config.toml
n_layer = 14
d_model = 224
n_experts = 64
experts_per_token = 2
d_expert = 80
d_shared_expert = 192
activation = "swiglu"
moe_layers = [1, 3, 5, 7, 9, 11, 13]
router_score = "softmax"
normalize_top_k = true
routed_scale = 1.0
balance_loss = 0.00322
balance_bias = false
init_std_router = 0.00901
lr_router = 0.000289
vocab_size = 4096
norm = "rmsnorm"
norm_eps = 1e-06
tie_embeddings = false
optimizer = "soap_variant"
lr = 0.00371
beta1 = 0.95
beta2 = 0.99
grad_clip = 1.0
batch_tokens = [16384, 32768, 49152]
seq_len = 256
train_tokens = 327400000
steps = 11248
dataset = "wikipedia_en"
Below are experts of layer 9 (counted from 0) of a mixture-of-experts language model. Rows are named router (the router's row for the expert), down (a neuron's output weights, with its number) and show model dimensions 0-223. Each number is 200 + 20 x the weight over its row's rms, rounded and kept within 0 to 999.
After each expert's rows: a language model's description of what the expert responds to. This comes from a sample of Wikipedia text that the model never trained on.

# expert 44
router,218,190,185,200,189,211,204,187,195,229,198,172,200,190,184,230,204,197,194,215,153,202,204,240,189,223,196,212,248,182,188,203,185,177,219,220,218,190,178,216,197,251,196,186,163,209,192,167,177,176,200,210,183,200,194,185,230,180,202,237,223,186,187,225,190,201,220,218,196,194,204,198,207,217,195,205,216,208,178,215,220,200,185,215,170,200,217,210,186,190,183,229,196,180,225,221,193,205,189,187,212,192,184,211,174,245,191,185,234,172,211,190,193,212,206,222,228,186,215,194,184,205,226,182,192,205,206,177,192,224,215,202,200,170,182,209,223,238,227,233,220,178,190,172,215,188,176,211,246,230,217,204,188,195,184,214,252,195,216,192,199,240,165,168,167,208,189,218,220,174,199,210,251,205,161,228,200,182,219,198,203,172,206,195,204,221,167,190,212,182,173,239,207,215,236,231,200,174,214,206,187,191,232,212,165,196,211,177,232,209,228,235,220,204,198,200,197,206,184,242,222,213,207,200
down0,269,199,209,181,243,212,241,188,234,194,239,213,211,196,206,169,189,177,221,194,188,211,192,221,185,207,190,195,181,206,204,210,244,183,183,194,218,217,198,177,200,175,177,220,187,234,217,212,175,221,174,222,186,190,209,198,177,212,201,204,198,205,173,190,196,205,207,205,178,168,183,143,184,195,197,220,195,204,218,222,180,191,184,201,178,190,191,195,215,226,210,194,209,189,185,212,199,211,202,208,171,186,170,201,199,192,236,193,185,210,164,182,189,191,191,169,184,211,199,224,221,212,205,170,204,190,216,253,235,167,184,220,208,176,199,199,194,178,222,183,192,218,196,225,191,173,208,192,187,180,215,230,179,200,226,175,211,241,200,204,190,204,200,161,202,215,197,172,233,202,192,212,217,222,238,191,210,193,207,183,199,186,184,203,203,181,244,177,186,230,218,177,202,208,181,197,165,186,214,176,178,184,148,208,213,190,179,182,199,173,226,218,196,224,190,194,189,213,187,175,260,242,201,181
What it handles: Year first digits. The first three digits of a year after "in" or "In", such as 199 in 1997, plus table pipes and score dashes.

# expert 10
router,176,201,196,236,211,206,182,182,202,170,169,186,188,176,155,223,159,178,216,190,197,227,227,213,214,197,225,165,185,197,218,206,203,215,220,220,190,179,217,188,211,183,224,196,172,187,187,187,180,199,212,223,181,187,196,212,199,213,216,213,187,176,237,206,176,250,222,213,183,189,234,203,178,180,203,208,169,201,164,205,247,169,202,206,213,166,240,201,244,211,183,169,243,201,198,223,227,244,183,197,212,193,177,209,195,189,184,199,196,179,188,194,196,208,212,175,190,237,228,208,176,197,207,232,205,234,202,207,196,208,210,217,190,171,220,171,224,186,178,212,223,222,202,177,163,197,176,193,216,177,181,212,212,218,210,169,199,191,197,209,186,212,219,183,207,217,191,235,225,236,218,221,215,215,187,173,200,196,191,226,228,213,215,209,195,202,203,221,210,197,206,190,197,167,225,207,217,176,194,194,177,207,244,205,157,225,237,182,178,167,206,194,205,206,180,214,183,177,197,174,185,192,178,175
down0,238,243,212,190,195,197,227,190,203,222,231,210,186,199,185,227,191,182,203,210,186,209,165,181,201,157,212,178,230,205,234,185,218,175,207,170,161,192,185,197,175,216,167,171,182,151,180,207,180,225,177,199,212,215,194,152,204,187,189,196,224,168,215,198,195,197,203,223,170,186,178,177,192,191,218,169,216,210,198,184,182,180,189,196,208,204,178,231,204,195,269,222,174,187,234,177,227,221,177,212,176,193,195,180,226,223,191,192,188,212,179,178,195,207,200,197,210,230,180,199,205,182,224,188,220,194,196,184,221,192,172,187,211,196,201,198,189,200,211,197,187,219,206,258,196,206,205,165,209,206,210,224,197,173,194,197,221,209,182,206,236,239,247,195,168,201,175,215,221,206,205,237,211,207,189,190,190,223,203,192,210,173,209,182,172,215,174,173,208,185,201,196,191,257,159,192,169,197,214,187,223,201,223,221,193,226,180,190,206,207,199,209,224,210,202,204,173,215,192,213,202,214,181,184
What it handles: Verb stems, table line breaks. Latinate verb stems before their endings, such as collabor, compar, particip, indic, plus line breaks ending table rows and list items.

# expert 9
router,229,204,215,209,185,187,208,235,213,224,204,184,188,201,238,174,152,207,212,189,208,212,179,187,172,219,213,222,200,239,241,230,214,180,173,186,182,187,197,195,196,206,207,196,198,231,157,209,212,227,201,201,205,166,188,202,196,225,227,188,168,220,207,233,225,221,177,225,188,200,213,184,222,214,160,183,195,204,199,184,209,221,207,192,185,174,182,199,181,212,190,166,197,154,218,219,224,198,192,206,207,209,220,171,170,193,210,164,185,201,184,209,193,215,218,219,174,199,226,177,206,193,194,203,133,212,201,217,207,210,196,197,188,171,157,163,183,185,186,157,200,214,189,196,230,175,216,192,224,189,192,174,176,216,210,186,194,212,208,185,168,213,222,208,212,188,192,146,177,193,220,221,174,230,188,228,239,196,196,185,193,187,216,198,186,196,171,190,199,201,211,194,178,188,223,190,200,168,200,210,155,219,230,185,176,227,205,179,186,198,231,206,176,231,205,195,177,195,208,197,190,223,165,183
down0,209,180,229,180,182,174,212,192,249,172,197,241,202,169,189,187,249,204,173,194,226,174,183,167,182,216,171,217,210,204,203,180,207,212,216,193,198,210,183,228,182,200,209,204,209,178,169,248,183,204,204,204,200,208,211,210,159,187,161,194,208,191,179,170,192,184,182,206,179,194,221,190,201,192,218,185,197,235,198,201,220,211,224,192,192,173,206,224,210,229,221,192,189,193,196,154,206,176,165,177,220,198,180,209,213,219,205,225,179,197,187,202,178,190,219,166,165,230,237,219,216,228,225,168,228,217,200,211,197,197,228,193,208,222,160,168,201,195,174,207,202,198,223,204,163,232,228,192,192,193,241,246,224,183,236,207,197,181,197,204,218,208,172,189,192,210,205,235,199,195,168,218,209,194,221,212,193,207,208,207,209,209,234,181,181,174,215,193,187,212,198,191,188,218,197,184,203,238,205,210,218,182,219,217,173,225,199,191,205,203,181,212,183,188,231,171,161,214,206,155,197,207,215,167
What it handles: Table cell separators. Pipe separators between cells in sports, election and statistics tables, plus semicolons and colons in lists, e.g. "(7) | 0–2".

# expert 15
router,192,194,174,217,204,180,212,215,225,184,185,221,178,149,224,183,227,196,228,235,195,235,197,213,201,225,204,226,189,204,164,224,192,188,219,213,207,204,206,188,183,188,221,185,195,232,189,196,191,180,190,195,241,240,203,194,201,210,205,192,236,179,206,213,209,202,208,246,186,163,180,162,182,216,197,215,204,237,220,217,170,189,196,207,225,182,194,207,233,179,216,212,210,171,185,203,192,194,187,226,222,196,194,197,212,225,203,227,220,182,211,190,222,201,167,221,223,207,201,192,206,199,194,190,207,235,175,169,186,226,213,240,175,221,224,208,217,172,166,206,190,212,188,213,201,214,225,221,220,207,182,235,230,187,173,212,163,221,215,179,197,179,234,161,209,197,165,206,195,163,231,212,165,206,186,189,186,179,193,182,173,179,198,195,228,206,213,233,218,178,227,236,230,188,214,195,202,218,190,206,225,151,192,246,202,219,210,206,181,198,222,208,174,173,199,227,189,192,182,191,199,193,192,220
down0,181,235,213,206,205,207,220,175,201,218,176,197,213,188,220,199,221,188,204,201,175,209,199,204,226,198,213,193,225,188,240,221,222,192,153,200,198,186,185,185,211,210,176,194,199,192,224,196,203,196,200,218,179,203,204,207,199,216,198,197,208,183,203,203,206,238,249,193,207,228,216,225,212,214,201,198,208,197,207,192,174,186,216,214,177,195,234,179,162,223,212,223,200,215,206,221,215,194,184,176,215,154,178,187,206,146,254,187,195,214,239,240,218,186,216,166,194,167,178,194,239,225,219,192,189,175,196,184,223,184,230,214,231,230,175,245,197,251,192,193,185,255,211,165,186,223,172,200,214,205,180,188,203,193,222,208,228,182,207,224,204,197,221,198,172,195,190,182,197,193,203,223,221,237,230,212,200,189,205,226,181,199,228,201,203,203,192,160,205,185,202,206,173,227,222,196,229,219,194,186,193,160,165,190,217,196,180,222,207,193,224,158,182,174,216,190,186,205,190,192,177,193,187,214
What it handles: S-sibilant word pieces. Mid-word and final pieces with s or z, such as is, as, iz, pos, in Wisconsin, bodhisattva, Ruiz, Vegas and plural -s.

# expert 47
router,189,221,199,186,169,201,217,212,198,211,223,169,213,197,223,160,186,225,163,198,187,194,207,174,187,210,206,251,195,174,204,211,203,168,223,200,218,203,210,194,182,188,229,191,207,200,201,176,184,233,184,199,207,174,183,182,166,202,253,160,200,153,205,200,217,196,212,171,198,203,185,234,199,243,224,184,199,184,220,219,164,188,185,202,209,216,186,203,188,190,188,194,182,203,157,180,168,187,213,196,216,206,216,210,184,219,225,166,166,195,183,171,170,207,202,192,197,221,184,213,190,230,228,186,217,192,218,211,201,222,213,194,182,212,240,229,199,194,235,171,193,207,162,189,168,179,211,222,228,208,174,192,199,211,241,191,217,233,214,183,183,208,206,166,153,201,224,198,189,224,199,227,209,215,221,220,178,204,189,237,208,208,187,180,201,209,180,190,220,231,189,249,212,195,175,187,216,202,188,186,208,184,177,187,230,198,188,224,205,184,167,177,198,201,191,180,199,234,192,184,192,187,171,231
down0,202,204,152,224,186,203,190,208,169,193,227,183,197,184,181,193,218,188,212,232,206,217,198,189,188,198,198,191,210,197,209,171,191,227,199,185,196,167,213,203,228,197,190,198,165,210,220,204,179,189,185,210,212,200,195,190,245,217,221,178,185,181,197,194,236,183,197,194,201,208,164,237,168,223,190,240,184,188,208,218,188,209,208,212,174,184,239,149,195,176,199,224,214,232,214,190,210,222,181,211,182,183,191,209,226,190,213,211,189,218,202,195,238,200,219,200,196,199,200,209,195,169,216,196,199,168,186,206,241,191,219,182,217,242,178,228,195,224,203,192,212,203,188,190,222,223,163,223,177,184,194,243,163,256,162,201,190,185,219,180,210,213,226,153,190,197,249,242,231,193,216,216,198,217,210,218,194,182,231,201,207,192,204,218,204,217,199,189,217,202,215,228,220,206,206,196,205,206,202,193,232,202,186,178,193,221,204,169,164,158,222,201,193,174,200,177,171,239,198,189,181,196,209,157
What it handles: Proper-name second pieces. Syllables right after a capital letter inside place or brand names, such as B-und-esliga, H-ou-ston, O-x-ford, T-enn-is, L-j-ubljana.

# expert 1
router,185,157,194,183,210,215,190,224,161,199,209,238,172,207,185,249,228,214,195,210,224,198,216,186,209,194,165,219,201,210,198,182,201,197,189,234,203,218,194,220,177,192,185,180,201,206,241,199,199,176,234,154,204,219,184,196,209,187,175,189,226,228,215,199,233,229,207,179,171,184,219,188,193,195,208,232,215,204,196,214,197,195,201,208,233,186,190,174,202,211,178,214,190,201,181,207,169,187,197,206,205,192,191,213,210,242,212,212,200,232,204,218,196,173,204,205,183,205,184,176,196,174,231,181,239,219,196,182,191,181,221,154,188,177,218,235,200,199,177,223,136,205,176,168,204,191,196,204,219,212,189,214,178,171,198,178,192,190,216,163,183,183,186,184,224,231,156,232,179,203,223,177,204,237,201,199,240,226,195,203,202,225,193,202,190,182,159,229,206,205,221,218,205,210,197,239,190,232,163,221,177,172,212,175,213,206,199,182,206,188,183,171,214,178,209,201,213,197,195,167,208,172,203,201
down0,213,191,209,197,163,205,214,180,224,228,183,217,204,206,187,215,183,201,202,184,154,229,176,128,233,231,222,194,198,201,206,179,187,227,205,183,244,191,201,198,201,194,220,152,238,209,157,177,216,199,196,187,189,213,165,168,213,216,235,196,222,186,183,187,227,215,216,198,225,184,204,157,202,194,175,223,210,207,240,211,212,200,189,204,223,200,238,217,177,186,218,194,226,179,184,231,215,197,192,212,175,195,232,230,209,225,200,194,231,221,195,190,197,224,224,158,195,199,198,181,200,207,203,203,189,191,232,196,178,205,218,193,210,161,144,243,195,192,184,219,177,183,185,202,198,174,197,188,207,210,198,213,190,216,215,181,191,179,237,207,209,210,163,217,227,178,172,227,185,247,200,192,192,218,202,199,223,193,220,206,171,203,200,178,185,201,214,217,196,209,181,182,172,199,202,201,175,176,190,203,201,207,189,194,209,189,227,213,237,208,168,170,213,174,213,197,186,174,222,201,201,212,208,208
What it handles: Letter f tokens. The letters f or F inside or starting words, such as dragon-f-lies, F-oire, def, ref, Festiv; also sometimes list line breaks.

# expert 19
router,209,227,196,219,235,210,219,202,169,216,171,194,182,207,240,209,187,177,186,183,226,216,210,212,196,150,214,209,189,201,236,176,165,211,219,204,215,181,213,210,192,172,178,216,182,159,206,234,221,221,196,227,232,190,184,200,200,181,195,169,189,198,202,203,161,231,215,182,167,164,202,195,203,233,228,163,196,235,205,180,202,182,164,198,200,250,166,227,220,207,222,207,205,201,192,203,232,211,193,217,183,188,198,201,200,191,213,214,177,201,181,208,195,175,175,205,163,176,203,190,214,204,216,227,199,192,205,213,186,190,158,214,189,194,205,190,217,203,189,214,201,196,202,217,185,205,200,141,166,187,203,196,198,226,191,199,202,208,196,247,230,185,216,204,184,187,179,217,168,159,207,195,241,182,192,221,220,212,231,194,194,163,199,197,212,217,221,197,151,220,205,183,173,160,220,176,178,217,190,199,209,205,179,203,230,225,185,212,186,176,206,222,206,209,199,223,202,194,165,206,168,197,216,182
down0,186,214,207,239,194,204,190,199,183,191,189,178,215,193,202,170,187,187,198,234,183,186,214,217,201,197,179,168,206,170,194,196,193,202,196,231,189,163,181,210,193,168,217,178,190,246,213,209,188,180,210,243,222,183,180,192,191,216,193,221,190,224,215,212,216,177,159,183,195,192,197,199,195,232,217,188,223,246,197,187,221,179,218,181,213,208,207,189,235,221,207,216,205,189,216,220,172,186,183,183,193,169,228,226,178,193,211,151,201,196,190,170,213,188,201,184,159,203,212,200,193,206,200,182,203,190,207,223,188,223,224,185,178,198,219,192,184,188,230,219,236,249,192,202,207,225,209,181,214,200,159,195,253,207,208,159,186,197,200,183,201,193,174,187,179,191,144,186,222,153,193,217,176,183,185,186,179,198,210,195,213,175,216,174,211,199,202,220,178,173,189,176,204,175,234,182,225,214,197,177,203,235,209,196,164,169,192,179,188,230,174,214,213,185,181,182,169,224,195,170,181,189,179,177
What it handles: Word-final suffixes. Inflectional and derivational endings closing a word, such as -s, -es, -ing, -ed, -ation, -ity, -ents, often before punctuation.

# expert 59
router,180,178,166,181,192,198,214,150,188,186,200,203,211,201,222,157,192,186,212,222,183,205,220,190,194,185,190,229,205,164,240,200,185,189,239,168,207,199,182,162,229,168,207,194,230,195,183,242,187,214,190,200,227,183,166,194,199,185,218,208,182,199,201,207,245,192,229,205,162,188,211,209,224,223,225,207,215,207,200,190,186,214,164,173,199,211,218,223,200,211,167,216,222,174,170,179,221,213,210,216,229,204,223,219,180,171,192,170,191,208,207,193,192,181,195,195,190,238,204,207,162,189,211,202,176,187,232,196,162,231,186,186,203,185,186,216,211,191,214,207,210,194,174,194,213,186,196,208,184,183,176,203,196,201,187,234,204,192,210,247,225,184,220,178,172,178,180,235,237,200,197,198,188,189,175,169,225,208,219,215,227,191,174,173,210,211,201,183,212,201,211,162,224,187,157,194,192,193,212,238,201,192,211,222,201,171,191,235,221,185,198,207,217,193,226,226,170,170,215,185,203,200,243,205
down0,163,180,151,213,194,203,192,206,200,171,180,188,210,209,178,188,207,165,230,198,200,213,170,214,199,211,191,203,209,176,200,226,192,189,200,180,197,228,195,215,240,179,255,186,218,230,187,207,205,230,182,176,210,204,217,232,232,203,180,195,193,207,230,172,207,187,206,196,190,210,194,162,194,219,220,208,197,200,203,181,186,233,193,164,188,202,190,201,169,129,207,203,215,192,229,222,215,179,214,204,204,158,180,198,168,160,206,198,222,212,238,191,217,186,209,256,205,216,176,188,225,215,212,164,195,218,162,190,213,217,216,195,174,188,165,199,203,224,226,201,188,197,184,199,220,206,176,190,220,191,206,209,209,168,239,177,196,209,202,195,179,199,187,205,185,209,206,225,220,188,192,212,227,189,207,191,167,211,184,198,232,193,212,171,191,216,212,213,186,170,215,203,200,177,161,198,213,182,203,230,191,202,212,197,247,190,228,204,196,219,222,164,217,184,216,176,204,218,222,205,228,195,249,201
What it handles: Verb and noun stems. Word stems before inflections like -ed, -ing, -s, such as list(eners), ext(ended), cont, plann(ed), design(s), success, build.

# expert 33
router,188,202,194,175,211,200,212,205,225,235,160,157,179,164,206,196,201,198,230,184,198,228,226,199,174,211,209,158,228,164,172,185,191,220,203,195,198,186,212,187,238,175,194,195,198,212,189,199,191,178,194,182,203,192,236,212,222,163,197,182,202,238,222,192,195,221,186,195,190,220,185,205,205,249,214,196,193,212,184,210,211,174,238,189,195,198,177,175,184,205,206,197,179,210,208,189,182,210,170,235,215,178,212,199,183,210,198,208,173,211,185,185,204,201,231,194,216,169,213,193,209,193,197,169,224,195,194,168,192,221,193,177,193,216,212,171,201,167,177,221,202,212,203,201,172,203,219,183,216,234,219,194,190,179,194,191,165,199,209,208,225,206,153,198,188,192,187,190,154,237,167,209,227,190,187,213,213,178,236,236,166,222,202,186,188,196,209,224,161,217,181,180,225,233,187,179,229,227,207,188,169,170,224,176,203,178,220,212,175,230,189,226,174,201,199,180,223,173,188,183,163,168,208,203
down0,192,207,148,186,193,185,225,250,177,184,202,217,175,209,202,181,213,188,198,232,176,220,218,203,208,182,202,187,202,207,231,215,154,186,218,200,205,210,183,158,190,210,210,208,205,214,228,208,194,207,194,192,183,200,189,227,205,203,196,197,210,220,181,184,218,228,198,204,190,169,194,230,216,207,208,212,189,175,174,192,206,167,208,180,176,226,166,174,195,158,177,217,201,216,214,227,211,188,186,203,218,189,196,202,196,193,182,214,175,206,151,232,218,212,224,212,213,217,170,206,190,202,224,185,183,224,253,180,190,233,198,232,213,155,176,223,222,187,215,172,207,228,195,217,194,225,194,200,210,208,173,171,177,199,186,181,187,216,220,216,220,209,171,185,201,202,199,181,206,199,194,211,179,201,190,190,191,192,213,240,246,185,172,172,189,189,203,173,183,225,201,226,228,233,172,216,198,223,200,179,147,225,201,192,154,236,206,195,222,203,205,189,201,208,225,176,252,197,178,218,211,212,210,217
What it handles: Ar/er syllables in names. Pieces like ar, er, or, an inside names and words, often Spanish or Slavic, such as Nicaragua, Steria, Moravčíková, Car, Mar.

# expert 11
router,205,188,208,204,196,203,204,168,200,217,193,206,188,194,208,180,214,233,181,188,246,165,223,194,241,171,173,171,234,202,197,186,205,191,229,205,214,219,218,174,182,174,189,182,229,158,202,210,199,190,207,198,199,179,220,215,168,205,217,181,206,189,172,195,207,185,221,219,184,224,237,211,215,226,235,197,196,222,203,208,192,190,225,202,196,206,155,220,189,212,194,215,200,186,197,196,197,222,176,202,198,224,189,187,207,220,188,203,229,200,236,203,196,207,204,196,226,174,180,179,203,203,200,183,185,163,185,210,226,207,182,200,210,191,192,221,236,200,219,244,191,200,249,196,210,205,229,215,181,221,176,177,206,206,193,194,159,214,217,191,218,229,166,187,220,194,140,186,198,171,206,216,192,225,171,208,199,221,236,200,213,217,218,215,166,183,178,163,184,218,208,239,181,190,172,212,187,229,196,235,219,236,190,210,218,208,200,201,177,166,206,179,207,211,212,243,236,242,201,178,194,175,173,193
down0,192,211,196,229,172,191,231,217,205,199,163,215,221,185,181,226,195,174,168,166,197,199,207,263,176,206,198,208,199,197,220,186,210,213,203,200,194,226,195,214,171,193,185,208,210,176,198,228,208,197,183,194,200,191,230,141,185,218,168,155,214,192,219,176,212,227,192,217,191,176,207,194,202,192,198,188,221,200,211,167,194,194,181,212,157,202,201,182,195,203,224,203,177,237,185,219,229,228,200,172,166,191,203,178,198,197,218,211,225,211,212,208,219,184,187,203,208,224,172,217,208,169,187,216,188,194,216,207,225,201,178,216,210,181,214,160,228,172,214,214,221,215,173,224,202,200,185,185,241,203,206,195,200,197,214,173,207,180,199,207,240,228,219,216,188,201,204,186,184,170,186,198,200,212,176,201,155,193,211,169,191,193,214,223,227,212,169,216,244,217,220,152,196,229,205,217,204,190,177,244,175,216,224,170,223,205,176,226,214,248,204,210,232,212,188,191,182,217,195,188,211,219,201,229
What it handles: Compound-word first parts. Word-initial prefixes and first halves of compounds after articles, such as out(put), Air(port), web(site), sub, under, pro, New(town).

# expert 27
router,189,180,180,209,219,167,207,185,180,187,195,166,193,193,177,210,192,207,226,189,180,207,223,184,231,178,231,185,190,187,201,183,224,168,224,224,201,177,226,197,190,196,190,235,165,178,212,157,190,180,207,227,211,234,211,204,173,204,195,198,187,235,236,156,205,191,173,183,182,216,160,212,174,200,197,146,208,181,209,204,209,217,194,211,194,199,180,202,207,200,183,199,212,191,180,208,192,164,192,201,219,185,222,228,184,168,184,190,219,222,208,197,194,184,208,191,212,188,180,185,195,198,196,224,205,217,211,179,182,174,157,240,155,190,196,225,201,227,181,222,205,192,191,201,201,210,205,214,192,214,218,211,185,223,227,240,231,234,189,223,191,190,189,172,225,190,174,237,213,241,181,213,205,222,174,203,227,188,196,210,204,204,213,228,193,199,219,168,185,202,161,177,238,180,237,207,201,196,221,201,214,230,185,222,225,206,185,193,209,174,198,238,208,241,223,174,184,214,197,165,203,236,189,208
down1,222,225,178,207,214,177,230,192,216,216,208,195,163,249,193,214,201,227,210,213,190,175,218,180,219,210,231,162,232,184,198,188,220,238,171,214,202,179,185,195,214,203,208,236,204,195,158,203,219,214,190,223,195,191,235,226,222,189,184,164,195,220,210,203,188,223,196,215,212,220,228,179,228,213,227,217,201,147,222,189,187,156,169,196,185,242,185,181,195,196,211,214,203,178,191,148,172,187,200,221,191,226,192,207,203,218,183,216,225,182,195,180,189,192,182,192,198,189,163,223,173,169,189,228,194,190,227,216,211,218,193,182,233,226,197,198,209,221,224,193,233,217,201,195,218,195,195,187,199,177,230,188,227,202,246,219,190,196,212,182,188,195,210,191,190,178,195,200,194,259,218,198,175,199,195,219,180,202,226,157,226,177,176,176,200,208,207,152,212,191,188,208,172,195,205,238,202,167,187,229,183,184,185,203,182,199,180,206,208,183,213,208,199,197,183,201,216,226,185,214,200,193,210,223
What it handles: Learned word stems. Mid-word pieces of Greek or Latin technical words, such as og in orthogonal, od in odontodes, ot in nanotechnology, electr, olog.

# expert 16
router,207,191,195,213,189,172,215,205,187,191,204,181,249,184,220,207,203,220,235,215,198,222,186,223,223,198,165,183,174,175,193,193,217,211,191,190,236,174,172,237,201,168,213,192,205,161,213,225,180,203,214,186,200,168,211,196,230,234,233,238,171,200,206,210,197,198,183,237,190,193,187,194,212,220,193,222,239,227,183,200,179,233,171,213,199,198,182,207,178,228,186,206,236,189,195,177,192,200,215,173,202,166,213,175,216,226,175,248,218,193,196,182,193,188,170,206,185,181,179,229,201,207,209,178,198,206,230,179,230,206,205,203,188,210,246,159,236,229,179,201,198,208,175,200,215,168,190,212,188,189,199,196,172,172,215,202,184,200,197,206,207,239,227,191,203,178,208,218,228,193,218,204,226,177,207,196,200,209,185,187,196,203,244,232,215,183,166,215,209,208,195,172,193,210,217,190,195,186,195,176,209,227,197,181,173,178,152,222,229,229,185,204,176,204,182,222,204,200,234,180,176,172,194,180
down0,219,234,223,222,222,182,202,211,205,177,176,195,235,198,188,217,185,212,210,179,195,199,224,226,239,202,202,168,219,218,204,202,212,233,223,212,179,183,229,232,184,205,175,231,155,180,197,215,192,222,197,210,210,208,237,201,208,201,194,188,220,186,203,200,166,192,199,205,193,204,207,187,214,225,193,208,215,220,204,195,182,200,227,215,237,186,190,226,169,243,152,176,199,207,221,216,191,221,237,225,211,210,236,171,220,207,190,193,195,203,228,176,178,196,212,208,193,198,199,185,211,194,193,171,192,192,180,192,168,181,187,158,199,214,185,203,200,217,181,215,204,207,212,185,208,204,212,215,182,188,184,185,170,234,216,219,199,171,180,234,165,198,162,249,220,181,178,179,193,245,190,187,255,195,192,195,212,227,227,172,200,204,187,194,184,189,180,178,205,188,185,167,153,180,178,211,192,226,215,227,231,180,216,208,182,242,228,208,187,188,203,170,186,196,218,188,200,178,200,169,216,191,179,214
What it handles: Single vowel pieces. Short vowel or consonant+e pieces inside names and words, such as the e in Per-e-ira, Se-th, Rococ-o, arg-u-ed.

# expert 22
router,192,198,179,181,181,199,215,197,223,202,204,200,209,177,254,190,197,211,193,185,241,204,203,183,162,162,192,158,228,194,174,241,204,198,223,225,231,202,184,202,189,198,224,201,216,190,206,183,177,183,210,202,198,185,185,204,202,241,203,204,196,190,183,185,190,214,215,210,229,205,192,210,195,241,170,209,219,181,177,221,183,227,228,191,174,170,203,204,189,176,166,207,192,196,209,213,188,200,210,170,214,219,245,215,244,187,204,226,185,207,199,197,240,206,187,209,185,203,208,207,200,236,178,197,191,169,187,168,224,229,187,165,196,227,204,215,183,164,208,193,245,181,176,219,184,221,234,212,192,183,208,166,237,176,177,203,195,205,198,224,199,190,185,217,212,217,219,199,185,188,175,180,207,211,191,189,206,202,189,191,222,221,222,175,153,232,194,156,211,231,171,191,225,230,176,216,201,177,219,210,229,181,232,192,173,212,229,234,212,200,195,219,176,202,174,224,218,183,185,179,201,183,177,202
down0,174,196,203,148,196,239,215,173,221,158,191,231,210,177,186,175,182,210,208,202,208,179,203,182,234,214,203,233,173,191,200,163,171,191,204,215,182,218,200,216,199,209,152,200,174,194,207,187,192,209,215,160,199,195,203,216,254,206,191,227,223,212,203,205,205,185,200,194,196,221,197,198,195,181,230,212,184,195,214,181,167,227,199,197,210,194,266,196,199,208,235,212,233,193,221,217,238,187,227,190,199,202,236,201,162,219,214,220,216,201,199,228,203,176,200,207,217,211,179,186,168,193,216,220,188,207,173,209,213,217,190,204,194,207,197,208,221,206,207,201,205,180,211,194,226,174,174,185,207,166,221,194,198,180,210,198,181,172,191,225,212,208,213,221,177,193,228,219,199,210,210,174,207,176,208,183,186,223,189,185,198,157,174,176,190,228,205,209,220,220,225,203,160,211,174,189,201,185,198,176,176,173,170,200,209,154,199,174,203,207,159,185,239,214,199,218,211,238,241,209,192,164,205,176
What it handles: Word-initial syllables. First pieces of capitalized names and common words starting a split word, such as Par, Al, Nor-folk, par-ameter, vill-age.

# expert 13
router,244,248,210,190,248,151,186,177,195,198,199,203,189,215,180,228,179,203,181,154,235,192,230,205,205,222,209,183,225,214,195,217,189,225,179,193,190,228,193,187,201,197,228,211,181,213,214,204,186,194,198,202,207,237,200,220,191,194,214,172,188,200,173,204,201,200,230,216,195,178,194,198,220,178,205,205,208,189,216,194,183,207,182,188,226,215,213,192,202,190,257,239,232,211,195,209,280,193,190,192,213,189,192,174,207,220,192,173,227,189,221,227,175,203,187,213,206,212,208,224,189,193,206,218,176,189,192,197,198,211,227,220,172,212,207,214,198,180,218,168,190,210,184,209,218,189,185,200,211,221,197,180,207,212,213,201,188,170,191,217,210,179,228,177,207,178,212,184,198,205,163,172,216,208,244,219,183,162,184,203,226,182,216,179,177,179,208,176,184,218,206,209,198,204,222,235,178,208,226,195,204,192,225,159,190,209,197,214,216,186,209,237,216,247,191,182,206,177,234,253,213,201,226,200
down0,182,213,176,235,242,212,210,204,223,161,187,188,225,187,207,214,198,203,218,204,202,214,202,175,165,179,206,207,220,227,222,211,215,196,203,220,189,175,172,196,196,204,212,171,222,233,201,208,238,199,227,210,203,202,193,209,187,222,210,171,190,224,220,195,190,168,233,160,199,194,180,238,168,205,236,212,211,196,209,186,238,238,185,205,216,227,198,168,212,230,232,225,246,171,190,227,221,244,170,190,195,216,174,187,194,187,186,208,233,230,169,203,219,209,202,206,170,207,190,223,199,192,185,212,195,219,189,160,199,181,233,215,183,200,200,221,166,212,171,208,188,199,206,180,197,214,180,214,197,213,208,213,189,193,233,214,247,200,169,224,201,186,223,174,187,186,220,192,193,212,217,190,231,195,207,212,228,200,171,195,199,183,190,187,178,212,254,214,197,208,198,207,214,205,208,213,196,212,216,213,180,190,219,225,227,195,221,191,197,247,221,198,206,159,213,170,210,191,204,242,231,212,221,187
What it handles: List and table markup. Line-initial dash bullets, table pipes, heading equals signs and blank lines in infoboxes, lists and tables, e.g. "- Died:", "| AllMusic".

# expert 57
router,177,185,198,249,205,189,222,234,215,195,190,177,181,176,209,179,214,180,200,174,218,212,202,209,183,216,200,212,159,212,191,198,177,219,200,207,226,208,185,226,188,216,212,175,206,178,219,235,210,188,199,198,217,212,174,212,217,225,200,216,155,181,219,172,247,233,191,176,211,232,211,215,190,181,185,202,190,204,169,223,185,221,210,183,218,197,251,203,216,181,191,205,208,193,176,234,188,191,215,218,222,197,217,218,225,222,185,230,197,219,220,184,166,179,230,234,233,193,178,247,225,220,194,189,221,240,166,168,187,188,222,171,189,188,182,208,205,205,223,177,173,180,223,224,202,216,205,198,197,182,193,184,179,189,228,196,186,203,185,179,194,200,220,211,223,219,234,194,197,197,183,175,199,224,197,241,210,204,181,160,189,187,205,228,212,213,188,180,170,191,218,224,195,223,223,188,191,207,216,193,185,220,153,236,195,249,234,216,189,217,180,200,184,194,191,197,218,223,209,183,206,190,229,199
down0,190,211,188,233,210,187,205,178,193,188,190,189,188,191,175,219,222,181,185,195,188,233,204,202,214,195,220,210,205,179,198,191,209,216,215,171,172,155,239,193,208,229,188,185,204,197,169,190,207,182,211,217,229,185,186,190,179,175,217,209,189,229,205,196,177,202,209,216,184,194,187,202,204,194,171,207,152,200,233,218,224,197,180,231,212,195,179,219,216,217,200,238,206,216,166,197,214,204,173,203,217,200,194,176,196,157,228,191,194,194,196,210,194,217,196,228,179,203,236,213,190,219,200,204,213,202,202,238,190,185,212,184,173,214,227,209,189,214,220,189,231,215,188,224,247,204,207,182,174,178,201,149,198,238,193,201,226,210,222,215,229,193,220,190,209,222,196,185,231,205,231,208,219,166,164,201,199,210,182,236,228,182,218,234,205,182,228,241,234,229,202,215,182,180,219,214,233,216,169,204,220,203,208,199,205,195,198,209,171,176,168,215,188,252,207,216,184,246,234,157,184,214,203,194
What it handles: Short i-syllables mid-word. Short consonant-plus-i pieces inside words and names, such as li in Grizzlies, Gottlieb, wi in Meerwijk, co, cri.